Below are experts of layer 3 (counted from 0) of a mixture-of-experts language model. Rows are named router (the router's row for the expert), up (a neuron's input weights, with its number) and show model dimensions 0-159. Each number is 128 + 24 x the weight over its row's rms, rounded and kept within 0 to 255. Numbers have three digits each.
Before each expert's rows: "comes after" lists some tokens at least twice as common just before its tokens as in all text. This comes from a sample of Wikipedia text that the model never trained on. Tokens count by the router's weight.

# expert 6
comes after: ".", "\n\n", "=", " of", "  ", ")"
router:124108142105136133139107163158179124159196127125099109148129097147109136133085134129145084132100147106103125126081130157153141150129149109114112141121111090138127114128081118142142156142149127153142122134123104156151148092120095145092095120151131184122140139129116136105130138171153114121087105127143150144152150138064131134116097131143160118090156053123150093142158143147132092102103158107137131140134108082085152115172161111151123092111160119174117146133120122112108106140140115
up0:108099126111138135133114110150106094139148157167134096160109123140167142179109133122118136132128108128143135143135148153136217159133111119132111089079156120095075119125130167119167110167117120109130061125131156158123111102121184089134122142127092069128112161111100109129144141092145125128116151107137116135112067151115169156139127143160152132161150152172132163125126129119123156130111098121137132129121106126116086117106109130118170166137095148139133133111129103122097108103109137
up1:138176137135159124104170096132107092157121115108143107146143101112110106142145178090109160132125099124111160153185074087133139159117140123154098079121112162114119163138134127090159097130112114148128153133074131126171135099145145127147117121135145100094079119109163075136091115131128175127144165101091161126129107144112108096119146118144116138139106152148117174185127119132065143128158107166112147125125148124143080140112130130132111133145105132121130103112129138129122132153121148
up2:128122107115149119098126106095107124100120162135151054127154152147151110123140158120114126132148150127144171117128096102128137126161161156123093075107105137137102120144138102132161110160116107149096144102125142129115142118098124153127118164140137132154099164092160129142142145108084168140112149123142129121107083134138137082118152125147162149141069141140114153139073121085086130121098145166128056148121118146159156139146118181148124149127067146121148103113140126121128087130141133
up3:126102139166101149155160087188110119130110085159129142096073114107153142142138146139137142056162133167120117163156130105138118162122107148078140103116134162135120121144099163111133132095128106131125118140075106105123165146150099075133168121138144131096105116126164104114152118094128120128154112124110100117129138084146119135090128098148105089140123126147112114129123161142116166157145128112117132114108166126189098152125072145138118112087120129109154103132143116148127119156106146
up4:111128122137148111111119068130086133130111149159142104123140167120136112128165140136133135134162109120157137116113123113177154147122111173180109118110131189100149109127158146119177078164155096092078175089121103122126164124135136112134120125133117072130128133124129102140096136113125167122140128130149114116101106101139154141102167133119139122115162111121140177117079070128133110154161110159108090105094150166161101173124105133137148105138111136116098120127150127167123140140148134
up5:145165117098159143131132071174106111133131135145123131129126146108139163130149157138098103108112125141113178126158133130151149149137093160127114142146144181095151155150130093145155135153129110095102128142142097098162129121166116136126129132129117112074075137109124097168105128104131172146112128081103142116120150114144124086100183119120064147118119130152123131145110089103116166150141125103141097163112109135169091131166125134104107124133122133138166131092135144149111169134154071
up6:138160139186143113103139062138120125150115128116125098139109150188121127141125152143086151157104156111106134117192109149128180112144099153135118118107150138146138165130117104138095117128149121134093112096121114142179119075118092107160118138152160099146099123164102173144130141095131142147108131126113115163116120097142181108130125120154130132111131140117143168104154141121132150120153089117101085067084149099135092183143142138111155126134146131136135110163145113123115113120126116
up7:116114105140141112147151097134141155168127090131090099096068146143143139141157137139102120168112146164139114092149124105105121143117139124145112144132102123117067128142141160091095115173117124087113124160096111138113141130151120152125158113181090130123119145131107105144089115165098149134096112118175090174109087132122132120137130098133126116135125134125121164143121095133133137095170136116068109104149128159178119140119125165139159174148127143119076140155112186112129150131109112
up8:122134129167135101105117100120117114109081125136155123120155157108134170171171139099115147110107132159135153099168124110109179136106102145147096121141145176107137138132119143146121100138158104128130135114104135127113140119178148100129149140130115139119088119139113085111133098108151138069137128123090099107082120112131137101079126080107113099127071158137135152158110123140113162143190102174149098118138136132132111142130094108128115134121092141160164145125120175194153108143126123
up9:160090085135183129119128054134119140126112093162133096120125110121147148181141157154096120109127147110152121139187097089122127163149145141170111135092140177130140128143105132116139092136114134133111113148089123148119123112121090135128131120148146108133102125155119126137114100142130133126140131093097098135073130137144130150144173112145153135158110137172128198165134107147142122124173092153068127136095131117151127120130109135160150123103108179114127117123169118136124156156152110
up10:134143145124132104120131114146146129140134075149118109093083080119117120160156149135107114143079108110100156157142084091119132153093125116146111138125147134121109134154139146127141128104139085117150115137050104107158157131173099092126165117099126187113114140157115122160088113066109127096124148174131094145143149103139125131108167070105114128151129149115116154136140122126138130171159144136085135121123130127144126083111159166147142104112144111133156123154134131091132078120135131
up11:114122122190132098144133089123128118141082153133141110098177125114120129092147111137101100132143127142120100119147092122150124121125097134107116118131142130108097129097106127112135123083166099114121114154147151152133156116184105112138145157134106111124111152094123122111125112138108129115136098139112090119094155103104138167133123073148153118121137159116135161130069140164088147160189132132099156140109155124189128146124159087157170138117121143167199106136155140137134105143091124
up12:125119128134106130091125110132121154160094132160091089115159164127134130125123132095091112065119136143139124145163121099130159100155125106124086130129128160153104099097123137178163107114110124159086115136121104162138120120168127150144120109161169098108103124132124131155165149126080168079124160158132157123082135131125163107110141124144118095135107184127132140093198133136103122120144133136097112131121114145127101124073096135107150160090133178135150126134158113133130119134161103
up13:147133131166147156133115102116111114120094088112127120109115139128170117121149156098090142100150115142124159143156142106154149112147155082172153124096168135104139173124152133087144102173157104133141137153101107110168136146145096126141107119113109119156083163132107111134071115097142170188156108129127108139126144120118093124148160113142083167119123129082115138111132126118117120112158111101068125164155160138135146129151126157146120138117147164157129119155164134136123162090080112
up14:156133131125162099110143105110125053127112100140144119166162153132118146138128098102090103173161127151154107096179120121178163174127072137142119113130158152115147109187100150097115094128107098065107139122106116145119112112122134148109161130130113095108120148123120079136095143130117148127141126115135125145132127105146104127132156114166109131154151142089082136139135114123077147129111104159070111105119145156132079135083096111119098130119129150127143116117156126141137131110123145
up15:136118126161114140103126108149082116113127100140167109113104158139152129136125129136121143114141115147131121127146092133131155140092143131139129092141097167070103117142154152090143075158102130121123148173102129137138117113163120116124139127145136078113074120129165085127115133094116130098140142110104108131113114083129128145174165131086108146100108150152099154131126165126074166128130068150098096110138142085126113122103070147101095092142096138130099129150160101133132172126156144
up16:122128121135156101124125123197131118118108101153125127117105111150128122132158150112127162131109107112133146118131147131102137156121114139119114100126099132173113188127126150086104084147136144103155139138083113117160172103136120108135176111145156125078105129145165108118082133165133125142146127062097125156138125145133192150110110117167110159127132151139100130126118131134090170154196109108094065117139136132148147137144165142121147141105115127088172112132141152148134116094121118
up17:123154113118152152121155115118126141138110130128116151128124158116149121153151143120081112091144086092168113176127134136169121123119100111149167090101121145091123159176162141153168096111119109128125132109119152135097162141143189139112093147115144113123073123128140142125169135151135115146125120119140142164123109128100167129134168153171134140143102150143117152133113095092109132127102075165158131106087152131120091130164125175113080133119067135109141157126182135148127116147113118
up18:121124119087157129118115098116109081155127095171137150150147163133081124134144163142151104133131101163145132079166139078121139112158164140134158093141154149127163214126142148120165117141122127132119099107112129191103145123151138135171142110168094131093067109167083127124133132106126154107078146097153145118110083130135143116127119099108106135124121146140127163143147085136140150111141122143084116135129123134097110123150092113125141108139118150125123108125118154102100132107113149
up19:137118116124169135111120095136131150156136127142103087153157143121119120153122172107134141190121114096113098089177113111157109116103128104105124162141135130153060145098138127101129155102127120144109102103126109127080146109105121112150165145131127125134117169136134168161149102099097118148116169156133123164154128123160113118147160131107125093146134146177117176129114118095114140137115106133133125107173099100134124160117122095166189086163106166113111125121111153105157087098124151
up20:162107116133096079089106133161117138134094094148158092117135133169156101143144108111110133143130118170148180081156109088128142153102115136138113138092157167135088104161144147164132097149118126114079108135105120130089143138136171107150125177071160114155106121113112122133138116142139116087111087121121106186103141160169118091151130150144170118100102141109111132121134132131090113118169108127144105130119139108161128124098100143127130154113115141111178139108152126115111113094130115
up21:127140129101129126108180106126103133128171120106070042154125134154100123175117173096137140141138113159151118087169119164135127132140129118145100125109114164140109133136108107147121121168126090139063135097156136110108129145155156142198117138146156117139121147154140090116130099106161120117116112137130122171114110153141110115164125154128133140103126141152139142116122089156110123131105140111060095150130110093150084149124112118098126103136140107154144123102145164116161127110113123
up22:132141121120094129125116129117077097092162090127130127115118129125174115140132169085116184111134134157108102140147100137108119171125133116100148085091119159126120157148099163089170135138136113100120119089117084128162142116169144136146131132144174091108116109113152141134111094108166123131124131137109090082133088072130175117128102143132129098122142146135108151192117106107101142154105121159110143118107133143153134168093106132144131140089119126110165170127137110115174121129097134
up23:136125137192154095072127076109100120123124157143135094184151092172147160121194169104136130153138128115125131102171071161121119156116144097111083104130148153141138104131135175078158126158103129143121166143141091126115129101138106121099123156147157107132109154154154135132113127120134138098112118116135138151094103138122135131156130131130113122137131101100153138182099137109111122101106147136098135104125136118186151120102144101120115145127100136127166109158159120163147111128140113
up24:135160139184124090123109115137130114125163125189118103076117103138130149124120112142101160080115117115103104116152116115170102156122091131097116121121124143167113095121128144153126123130141107122110117061109092139132110095171158121136145129153115123127125119102157122117102138125122126107128069107102076130077120100139154147151133168139136112078128123132127142135130099118125144132186160129058154115109141130192150141119146172115156126103128149139146135149124115149135133075121109
up25:160129148172109068123128101142133116134132126126134084148135129143170135122161198108124137110130108122134127116167118123148158144159106120114062111111125141138098145152112169132132106133159141106081153120115104124119120125138107116133129149160139119098118180140127107145150122117125151110067099123156115145137140130111099140158166114107133100165135112134109131166161078086093121088115124155076071174155116136175138165131123138121149127115102127170174129151138139133117112110132128
up26:133133125177150125117140116123129103112124144145177104138155139153124125149167146143127123135137108166111114123172157133092165103128114109119081107144127140105127110111142132086167093148134084066089149111139112131129162086134147116122170144112125108108124117124148070117131149157114157159118150088106112100092121099151158141135153095153140144112113141153134155165105084128120149177175073128090113116105149174165116139110096107104131157127100142106139118115136109180135120141141123
up27:124112154134154087127135085113108152140165121148118081171125128159136141132133117137151148104157073158146103104125107134095157160126128141087121098120124102123135127107116140137157107112100124169113112125145140126139151135141190113132144124157148080098106144130165105128121134093143116116128163098145148127097112149101125157079117140091129162118084094149116164108143125155118129135171111121107086079138160108140131180134079151126143121157116147116146142162125066114127125081116164
up28:151147128142151167115132104170143112089110078122140130119123130111141114149130104104091125142143125128109136111136107136136155156155156095128121150124134158126088111118158141098116085181175139129093095135131112122100139132100102100137118139159128111163104111159106081133125121079068161137104118127101145164098096144123157145147133122126137145123124115118108142164149098130140139132145116106096072113123158121165147150078136156106158139113159145155100151155193063122108138106157133
up29:084138113134178098126145104123116142120147141177140078154113079151105138130136113117128139159135081107166163164149119129134163137150135111178124109094143142147141120144150119098185091178149077116079125181161115122133098131141099150126122133154126093115083097113148141122099103109154132097099157105154121147138132126108126124138124177175095109101136132115149131127129116127140120144112135166121088138091136118110135139151100109095129126178107141125162149147137149110100151108161134
up30:081151152118158162131118116152144145159105081084149101140143157115103113124163132136124146126138120133125093135134134106158111125098127084094116100130133150113137146127115189137165110083133147113157104138103125151129124139145157110148135134095092131123081131068129096105150130107113130170157156134182082111142092128157109148125107138124119094088128099103108145100118124098114118177160113115137154064107156090179125111144140123136174118128132167120127133119137150110157101135114149
up31:131132129109132177092117094121134110133162100157135127085126100120162133137140182161128139160154127152094092145119127147148129129149122101132137091123091176088136178114118148120110114092137140138122140123085137121163144138150112154177115123129126178166082106118133128121085143093129152170110082105143105087095085092172131133106126160076120104166102118151132141115124164146129148099140108097125145133161136123126145172125134104185097119111119127098132119099127113142113116127121126
up32:107132086152143072109140081109128159129126145168129038125109117146115170120175126138120143122127154098099125125190100115126122149133118143144156128131122153119141141164119113107132106117140141140113176101119094138134121077125108126113159117165137120139132125142107148134087119145108120138077116154116143152095114152139102112131150143116135161101177119102149135133147114098095124103165139128065116125086149102179122128175133160090123144110142158118122150126177126130125149102139130
up33:142150136126167140113132115176113140097131119193090080148167122170128152160143145122077098105118133157116113116129115144121128155148147160131102094112105107158118123131123124150113125111122112143150114085100126130173119087125141137122116140131094152104104130107124116180103126088108153080112091148141109081133097126154154099119197137130080139115140121129144171119121122117108101146190131118102131100124086167147114167104103127098130152143155137120145160101136102142121103114141112
up34:156156145164140077106139101130105134114142135133132041109154125120163128118114131121158131126132128130135102132136082146094120130123108133125153125119153123112112181131138127110147156149132136142147123162112118145122140119184129107100173144175153104106082143141138127139113112123103108107093139115152112152145119081122172192163129150140132121140155127154117163123090153177131142091113120127108159096067164096170126152128112174144116134118117097165134131131123091091139120151100138
up35:127118137115122112108124104148087114089120174114123110139105126178133152111141161091140169143143160121124109128155125141120105178144134139124099129129125132128154151126116140134127126187094105142108143171121071108156167122145132148108123129115140089109115117091130118113144125165117177132135105128118123110114156116090165081129094157143134159119131090118147158174130106162072108075123116150106077112155137134154118171154121085139075137148134158089129131087145120098136158138121120
up36:134125176093143153131117128126106112095145124140126126159144182099072156118126148127080120140123161170114132120127114107129105095158118162109097061134131184076098140133148154108153151098146141120133128120106119161157116092166167136150124120111092158092066151131148093134100171122141145095175122110118128090100117111124142131147140115166152134150103160139119136113111128150100151121136131132099129122104136129123147130148132129182107120117105153136117141115070114129156154166144110
up37:142132143125111132120104105122136120129136153110125148140140127128130167159109177125170140202170097143102113132145102082123113097123126129126130136137098126106143154141153152094109152086111150157107116127153091140100135106162125111134138126163123116114106090126129131154132097109128135180134139113135158146089107102169138099094137115134117132117145110116132149193111119116127141136171095144144108143077126104151121184116122097087111101138131135098174085151126115168142107183079090
up38:130140126161158118140117126147119093145106135153126100121123172133126136151194131127157142132109099147129137109162105109126128129127119128109112087097094185097110136134179160093135097155110114084128132142161088155140148135120155103142113160127121097081115145134130076156133131117099165105125154098130090109111086105142133145113130169153102143170081146157124153163114118111086156152132109138099086117113138160143114142122078158078099095128091157140125139120125135147139127146160112
up39:146126135139168111145157112113072101113066130134152145107137125111127145124138161120132148163160116120146159147159115129129154109155141139109139084111086178129157158133145157113103125125127113117146150099107104140135137118167141106117147142125122105112135104092137086136104138097148139145125131126139132133106124079134131114119167148123108162150091130149090171188115095106051149156142076136116112138122170128175120159104106146163125140127092142102151111114109147105188154130125115
up40:110134149124118103122143112100090080126150094131154126102179166148171121123134131156144115140169150138147115156116136140111126168092102140116118119147145158160150104157120135111159152155102121130137160144134125131128121140151148156126130149122106094106100129112110127144097085124124176122093127120129138124092060126162121124161133137172072104159096140106136168136133112155116116144099123171150131106083129151123103101142083120145135173120048172115174137134144113120123104115116123
up41:118120109092120161111160095144123098171101102140124137112105096106100116092144154125127107113122129131171105154130074107111108118127119142153100132118160141128154144149128143120136125117124106119134105144128157127164184138131129108181111149160121153101115096121078068164094090101128148139149154115123145156114138139132155104131112078125091132140136130128054143133144112144097153151155111150139149169133148119134120108111122131114121142110156100172156176167178126115108103179153140